config.yaml
n_layer: 10
d_model: 256
n_experts: 16
experts_per_token: 4
d_expert: 128
d_shared_expert: 0
activation: "clamped_swiglu"
moe_layers: [0, 1, 2, 3, 4, 5, 6, 7, 8, 9]
router_score: "softmax"
normalize_top_k: false
routed_scale: 2.0
balance_loss: 0.0187
balance_bias: false
init_std_router: 0.0377
lr_router: 0.000805
vocab_size: 14706
norm: "rmsnorm"
norm_eps: 1e-05
tie_embeddings: "early"
optimizer: "muon"
lr: 0.00686
beta1: 0.9
batch_tokens: [32768, 65536, 131072, 262144]
seq_len: 1024
train_tokens: 484200000
steps: 5198
dataset: "wikipedia_en"
Below are experts of layer 4 (counted from 0) of a mixture-of-experts language model. Rows are named router (the router's row for the expert), gate (a neuron's input weights, with its number), up (a neuron's input weights, with its number), down (a neuron's output weights, with its number) and show model dimensions 0-255. Each number is 128 + 24 x the weight over its row's rms, rounded and kept within 0 to 255. Numbers have three digits each.
After each expert's rows: a language model's description of what the expert responds to. This comes from a sample of Wikipedia text that the model never trained on.

# expert 0
router:138087125169130141115146145146103145124095127148142159117122109154113070107126129135134071156134076139113151116133117127103145124123128193160113118132146132114141146130140148154169092120145102149178132112115114117128140146112107138139143116122087132100107116088156144099107139139097142112117160179156137147109128097165126144164089135117130184126105113107100131119109151120096129156162170106164100135113075153122103143089072144124127121128149105153106127111143128144093139129133167076134136131150098071154076120131124105146150054148112145090127145137118148134114115106091113159141167156148137095117097141133172104118117143132079107111098144090116144157141123122122148128137175081092122125126121114126155094138143129159124130128081108154091140119113114163175157127133126
gate1:161147146120096125113109166097124091125149089108143149133164108143135129080132097128123151094119132124126099109085094170142131104172139123128169149125189136101179192132108165130087125105111131129145098110136164128165119172103136129116176117154151162138174137091126126173087143105111104105175141119121100142084146107108109140108145115148136135104160112117136140172084173155118112110152155114136130119107128129155125132136108104119130160130128082126138124155153137098136099101100162115147128112120092139119122142081117139126144133211099143116137111136135135155111108111145147153082147145088147125106106136128129088125108120124129166118113116138160121179112128127116082116125140119134115138148115083121079101109135148080151113118109107138110142150159149134126164131139181
up1:128162133111086129105063171104117099151147090126154160122136131148116142115135135147146148146120117126122093115122127111142120123097114126101179143124174152078127125129098171148079101106129083169133098153115079133119115139082157116133127083137102141146168157135126141156109152105124111101111121125125109107116167128083137171113119132121158140092167112128114113143091158112113086109145145062091122124108138126153147148128130133103104134119138094116100151144139143104116126101135173125121097134111160147073113106140118118159184084176146158096122117145136122162124132114157146127125152154096137142127112165145143049166089114156115113105140101122117137125157158160098128095108142115136114118114152104139116095100119136078140128165114109162109126142124160129115123098134161
down1:077078083098132148133105140109149143123158096105123134098141115142141118123155157091155140112125099157117133139111140113126169076138101098155109125133104125163135132148167125108120109113101146138113105137159120118120159190156135119120181128167107189152165134153100102177132113141106097110133159164121174102095115088120156175140147113099151131117122119095106157119145123125120150132093129134131128138104105128109126134119122102104145082148121138123135104126113130080120127176099127153088107138168173135122133130147142118143158144157124153138111127078147136138090118114121106170179146134140151147134162098174116140098142116130151174146081071106146104131151127132107148141118163143157147129134160124121144161120107125129115079172108161136148163150119115150128154110129190
It responds to: Prepositions before numbers/nouns. Prepositions and function words such as by, with, after, during, in, often in sports and statistics text, plus digits in tables.

# expert 14
router:147175102154111127115114153125143134116142109114105137144144129149174149138120109143131172094109137155139135108160079159176115125170124099110114151168111123182154156155157107140095145108127110114108141169118143119087164117090099147099117114163138132163153119148097128075130141094130155098159126123162137117068120141076138110124106121157105102149167167102110147093119134132103122143129141151125128142114144122147085150140152118132117115120188110103174163138106160154122099110194136095110160089137120101101144113135129091120167143086167135149099178135110143125077131149147136139144106091139111105106123118123154108113114098136139159121145104126116127121152100119108127146087108095124114152135080143171108155143106126137150118141110152098103129189098126137143131108124126
gate1:173111123165160126113102102139147138154131138107078097145122120117097125144129132167114163133131114122146130098151157133122117119130117164095136124140147137116114142089132146143112077162099094157108112166165115109124136160124183142107130122098138109131139125146132163104137121135131096116108136149140143138132108105083129165117073150127178114172192124111133159134118124147086107135105140175152164133129083106102143115152144122136074107094129149174151160146144125124172131161126139135104160116092125101128129148083125174091129123114118121143146116128100144123134082127111095141113112123122115118107119101132148072094140107123107183138080133136112127163137128148115122136146132123116134079162118086068133096154152173131122109159117132147109134125122150170149100094147202
up1:157182104125120105144124129160154160179146107104102086107150160119105124160122137154174145122143160115148101083147151071142137101140147191105163113159127135104098117087137147129107096104056172166134099171157109103172141172151158139106105077133089131127126142145163130125115106144143120141145126156153166150154124121103136145131131143102169105137152145139120136139158125138119108146128142118145159101127113151106146148124173113127121096094091110155159138134136122152137143146121128159133148133145140101107132109109111142110113135172124143139096140117138114118110097113123107158101122110141129148172123174117121069117156132114152152149071167136162141117154121136134111129134089160117116092136162086088117115150116161110137096166133134135134117117124150140098081166117158
down1:123113101107139105125141149090123126142111088156098077124137056066090137106178100115150144149101112114135134076155109160105084143135127099125112167110090132146108124126131125076121111141124137121106117104115140169123116205119118119143136062152175144127144142146109102087143113148115153165102122139164142139146115111101103123150143146152108168162139161137139149096145105150118123153131154163114120105129175139150139094136138089174163088143121119112113101168154107148170095144116183143135123135141129136148122124140090133118130120155123171117137139149136137157095126131098152130113144136140091141137143130128081049131136102128110137113113132123117132148114090111120169104142098141128150113115129108112125110116176115133145089152095112136145164124125117145089111111137142
It responds to: Capital letters in compounds. Single capital letters and initial pieces inside camel-case names or after hyphens and colons, such as StreetsPAC, StarTropics, ComicBook.

# expert 13
router:156110099080110174140111108096088139156164092140134069106153123107145145134058123148121127111111161100111074114146164117143123121140158137097148151084144097184073125154098118154149148126138122086124143101110120098131092152126134132145154107141160152141114124147134118161101124110141094142137109094129170161117135124101118115128141114194134138126146126131116132115134150123082175128158163156111153113119146141122128135119128128139078179142175130130122104113144129082156120155122110156135126153140107108127127151138085142103145122125115153082115100116120111131137111165181112153109113096138136138150139126119124153144132150100140107164165069097153178120162127130141073169126131124132088136107128125150130151129110144160161099140181134143113113134105161129137145144094115
gate1:109115117112133127162129119148157160118125133156132153095149115091101096119142136130153136100123162126127130117104186105112117116153106097065098122114155159117135146101179141138139105119115083128104110118130182117142106138133134165091105138144129139128148126104102091118110128125144151132126139115142143100105156110167125104135183129121168156145127069138133174126137102109106114118134113141151139149162101128127169176134144147099149114141114111124109140117149115096120160115102150137118106090123090089117134151090133131139165156136133172121111099153145120146108091143097111145138127105132144127145130144122108140172157110097127063100128129117107129090131129051169151104101118107156116111080198134064144098094112110104144133134128099157151117141132130191108130149173133
up1:137143129104160143147137100127139085148130123108116147093111084144141101145105149147092141136143151104125166098109144104139144185126122127092145180150141123096109103146160108154163114130136114134155110108157166100096143130108129130122131135140115113139133166131125150143131107123111188097155118127165138101090123114132084093107157124145127142115105068137159154114148115114094095079155131175135103189144113144118072142140137119136153087101127139121081080133106173153121160138145086135138115132118097099100135103151130175146169116065146131105147108151135094153114099098140119126131125163133135112155105173123079150136093113124129124090151103131134126106159119149178141087130137132114156142102083096141143143105111100127113123121147124101163129151152165154095148137136135
down1:148103178148124103113159130132139129099145136132105139111106130141161140096126144124139153114113082122157145132128121130139140168149119167099086116109099145132111135129086135118156119085093149147140094135134128134109157093092127106121133133169152096107175163099098148159114179109123136132121139149134122094129153122104129109126102127170127091189128115117134140117176180088109183124138171123138135149167142123114130096088147139130149085122132171099114094076096142167117169094129116149123134122146135111161141108149157157102106134147164147168134089135127126115104127133127091125134107175110128133173136147114157132150116169129151122129145122098175150132138178133161122171083147206101103150133165144170149141135123122136122129107126129143151159136130114087092124128147117
It responds to: Name-initial pieces. Capital letters and first pieces of proper names, mostly personal names and some places, such as K, Z, Al, Del in Delon.

# expert 9
router:153124168159170131160094123095134114101123146155130172148119131124105107113185138133142119145152135154153125093114149135153110167143101138155097117104140107131116159155130164118155124143144099103115145143092181162117102183121124130095155122146089150095134153102155131144150078152123111126107132121116115089129074120171115107133119123105096107112138160095106101131126111113148131105131154092135148118140156128137065148141120103134144142104109123155155074125166167120159106120116161081140069087098100117152106129070123135127147131106177111150100204119129114104138115150122095132117155144102119137138093121094108150081131129125126125116134137099107106097117111136122128102109088079145127118131149119145105147109118164167142134096119088110163126106097115131159111144126134
gate1:158148127176119110135193144130135124114097185175112153121093142137128111142121136133093159136149100136152125081133140200081081146168129123127186120131131157139137120135118139138116139157118136161098117125151117101142132115158129123134121113127125131115133156096143142108154099140175120122132158080109141075114142125113143137150130128120120141136129159135129105122129128182122104128151122178110118115154111123139101125124144091125163161104124161117114084142142098093113108124124091137117132137115103125147158120128165118176105070092129183131114183151175111115164136129110094173148142076143130122099110088135134129143134123142154140188090148127145096133121146103114102113156152135120141119105110132114136075124135161100137110122153119114140197148111145141133096137146184
up1:105131102153152118162173095113129112122146179140095143110113117161114133125151148108115133116099126096175131112109160152091127137137112115104133112135161116159150121099152124110121129138108118099111127134123113114144138090166146146128177124117098147141205135126139108159166148141148154145133156123098149114136162138134130107159140115114084149135145107119128077100117118132118131131160124104130160117147147110114145160107124090182133129124097156155092132138137123088135096112145110083102135121140091184095103137100131120140114090104142125158119170104141147101108142113112129154153122091124153148090114069160143132108128119163108114121139135114151068102187126118116082175158137084145182118135118085122138075123121111121118076113138127131181164112134097098144114147086132
down1:111108157157135140111118164152121093088135089145126115109132119108162143139119140104152132166107133128120092135113113128154142101116110119135158129089159125153130138114092171146124099091100105118096148175107125110099109143147132110099092118119156144124168124095092123137105108115138129168132114092143148154134113123124066140186139133104104155117151156148154124152113134144155150145195118152107107142137085120126140164121177101141097129123155123163126107096107146158115164141077148109125137131130131141148137093138113187143110117113114120098090130124145124126156132128099115139115120152128146116070119111109124194128131150125095122194139172160102159105089160108142120130143109114107167102081159100110114122133084139090115139154135103142152105130164111081114158147079134
It responds to: Adverbs, particles, ranges. Particles, adverbs and prepositions after verbs, and dashes in number or year ranges, such as over, around, more, up, 1965–1974.

# expert 5
router:125112162178158131147139100140129104096148133089118118123073101106087127149140138131145125134129097114151181084128120118146122131175128097088126096098112116096092177102141150134176151138141121117155119146141149141159120135161145133154100118173104111124145129117124093130146097088136118129101128123100130110132153116159125104208152136136148097107114113170159153138138124109114107123087146108109110156170129146162138153163184160195114123134100117139121153125131097128074132097145130158159147093088119107125099134141107111099165153152127138135131121156135124143137109108125148138146166118104124127138085137134105137118110117131110135121119119139140137153100156142099089107114118115172152108173106142083132149123169087147127165170114161144167138150101188109108137142097107
gate1:113136177125143125130117089170145091110089143119116162105110116094133121135119124148151159148164125099151120090124095109119109144110113137123116143142145139094109120170118166189158111150088111075176104165102143160139083161123126151183141179110133124128150104106112112138140112101141095101138134143126130123110146150130134130146149160093161100133130102162150128126051158158096151117111191155167107141128146111160137074134151130116123113124145142073137131114142119094105134141145129125092089120152116148136095121109122155112122136121111141149086111090154140121097157141124139114112170087134143159124103135110135120116104113123135117096145134125151108134151135108138123135111090132175174067114109064063112090142120136131132133158116160121150125123141104127134141125134156
up1:144113163132128153128093123117115099097116128151076175143124105099143129140151109116135164114164120127161141126117090129073121162083091106125082145155111124095145097131113172146159085137109135090150114121120123148093087134105127140100187159100144192090126103111099127115108097118136095126158146133142099100162143130160143078127167121106144145132162107140133102118077128100137137116122130191166101130124134121120120113135113097131135125135154146082152127148136108108143147144166153099113108092156140128103082134086099126082151134090113162122123146057144120107100142156112123127147142123107132143127117137083079141133127146168109143103155157123130111117163121121132119154115114157169140098140103093100096095119138116134133115097083160159118145139112109108115126118127137
down1:114118072156140113135119137094125106123108120163123135118139153099132152131193124117126128122090144159203119145107109144130164147136090105128126108111102121098124137120102100154142132197163139094135091096148145158083102135134116133110177126104159139103128158135132136139142122123094129146144170135144113097120155129133147137150097150120156108112150123140121109106127100080120118125148097089117133161160144130166154095123125120149118120114141085115179147119124151085090135111139153112131110135146136111129102118120097130103139112158099136147132132102117124149157101129181090126124083057124149113159164142151144115119152169113080172117153097146127144095124163128131128105136144126137101123097157061142104092118138075144176144110159126129116127148126070128139144110152096
It responds to: Definitional copula openings. Copulas and location words in the opening sentence of an article after the subject, such as is, was, located, near, known.

# expert 2
router:142113107115154091105114112076107144140151115127132086132166147135155161129121126140106095125126200095108089058140127105159110133100139117101125171141107132147154110151086145142094144123115141120095134069112115120160111144117133089144123120119154140084116133137133128164128154128121125090151112119133165159112139160143131084131112118128132132102132169138118123108103112158101152093129110161134159101099153165108087149112099104150117127129133158100122135144091110067159112105128128133138089146131097147127093143111127119132154156142134137078169151146101143138147103136155143121173112086140094111126177104119138134153162125135188125159169150145151145127163128087160106139115139110134137139115123147099092137124135131126206094109194130153134139111124121136099139124147110
gate1:131115108132167148151145187059123127132135146118133155174111119146129120117125124118114123122162119158132128147137131153142121156150134096143126135143123083159159093139188123148150165101163136108151130156121139094107155141105099108158092109118138140120134079128104097123133099111156119161111127152112109145109105108150070086092085134141142122108086105138101172176144098086124106109142164160137140134104084112143142127155143143112112141098144153106146139110059165133131156137139136137127109143142150114135164127143112126132110114134142112093148078138146131146147122080120212118149137111098168161140142090132108155111130122100130123071112119105141096124129136120145168081145116120157113130135129185089163135112132132106132097128145141128114116148145143107127158118068143
up1:105123085139168140106102108052101132109130121131140139137155138120154132085170107135138095142157141120112150127108115156113107168121154108095089107136143094102112087148139136186133126105171110102140111137120127115118133171102117163130116145111131143113108114154164116136130100114165131172104122139119104119096105117135103079111107144099144094157095115136145150153088103088113127074148125140140165146122084141128114090201123161128110167140144155128134114122094122132158116145147158116117090125142130152123151119131138087128110157122117111094100140156137115097112126120113201135138133108159188142113116123129122154130112118147145172133109136143134139067157148102169159131144099100149115077152134160128140136127139138114135093100112112127145147130117191131104184143122136
down1:115148136115157121170109146097188159122087121124113116165151144091138144153164130150129167135135143126150144088142114091109133130129140112083093099135150107167144111129115104145093143151153148112133128175119123156125114126139155133150119164088164129096171149151113119144149176121147145106117147112161123124126112109100142114133119144112135089178135102156147173158103122146109142158140121087161175159137135102129125119134108120111103127125073122120057126081095177129136150125125086123130132117179094113167095122108113085122145141113112124123127109131106144103109143130133124117163136135180145181117094130150127107121156104116139117130091110154127113130114090120142125092154112098142072121149158157091150109183127122115112114120149153122133131118146151154126142143150046
It responds to: Name-initial word pieces. First or middle pieces of proper names and capitalized words, such as John, Mar, Al, St Mary, Sen(egalese), Estrella.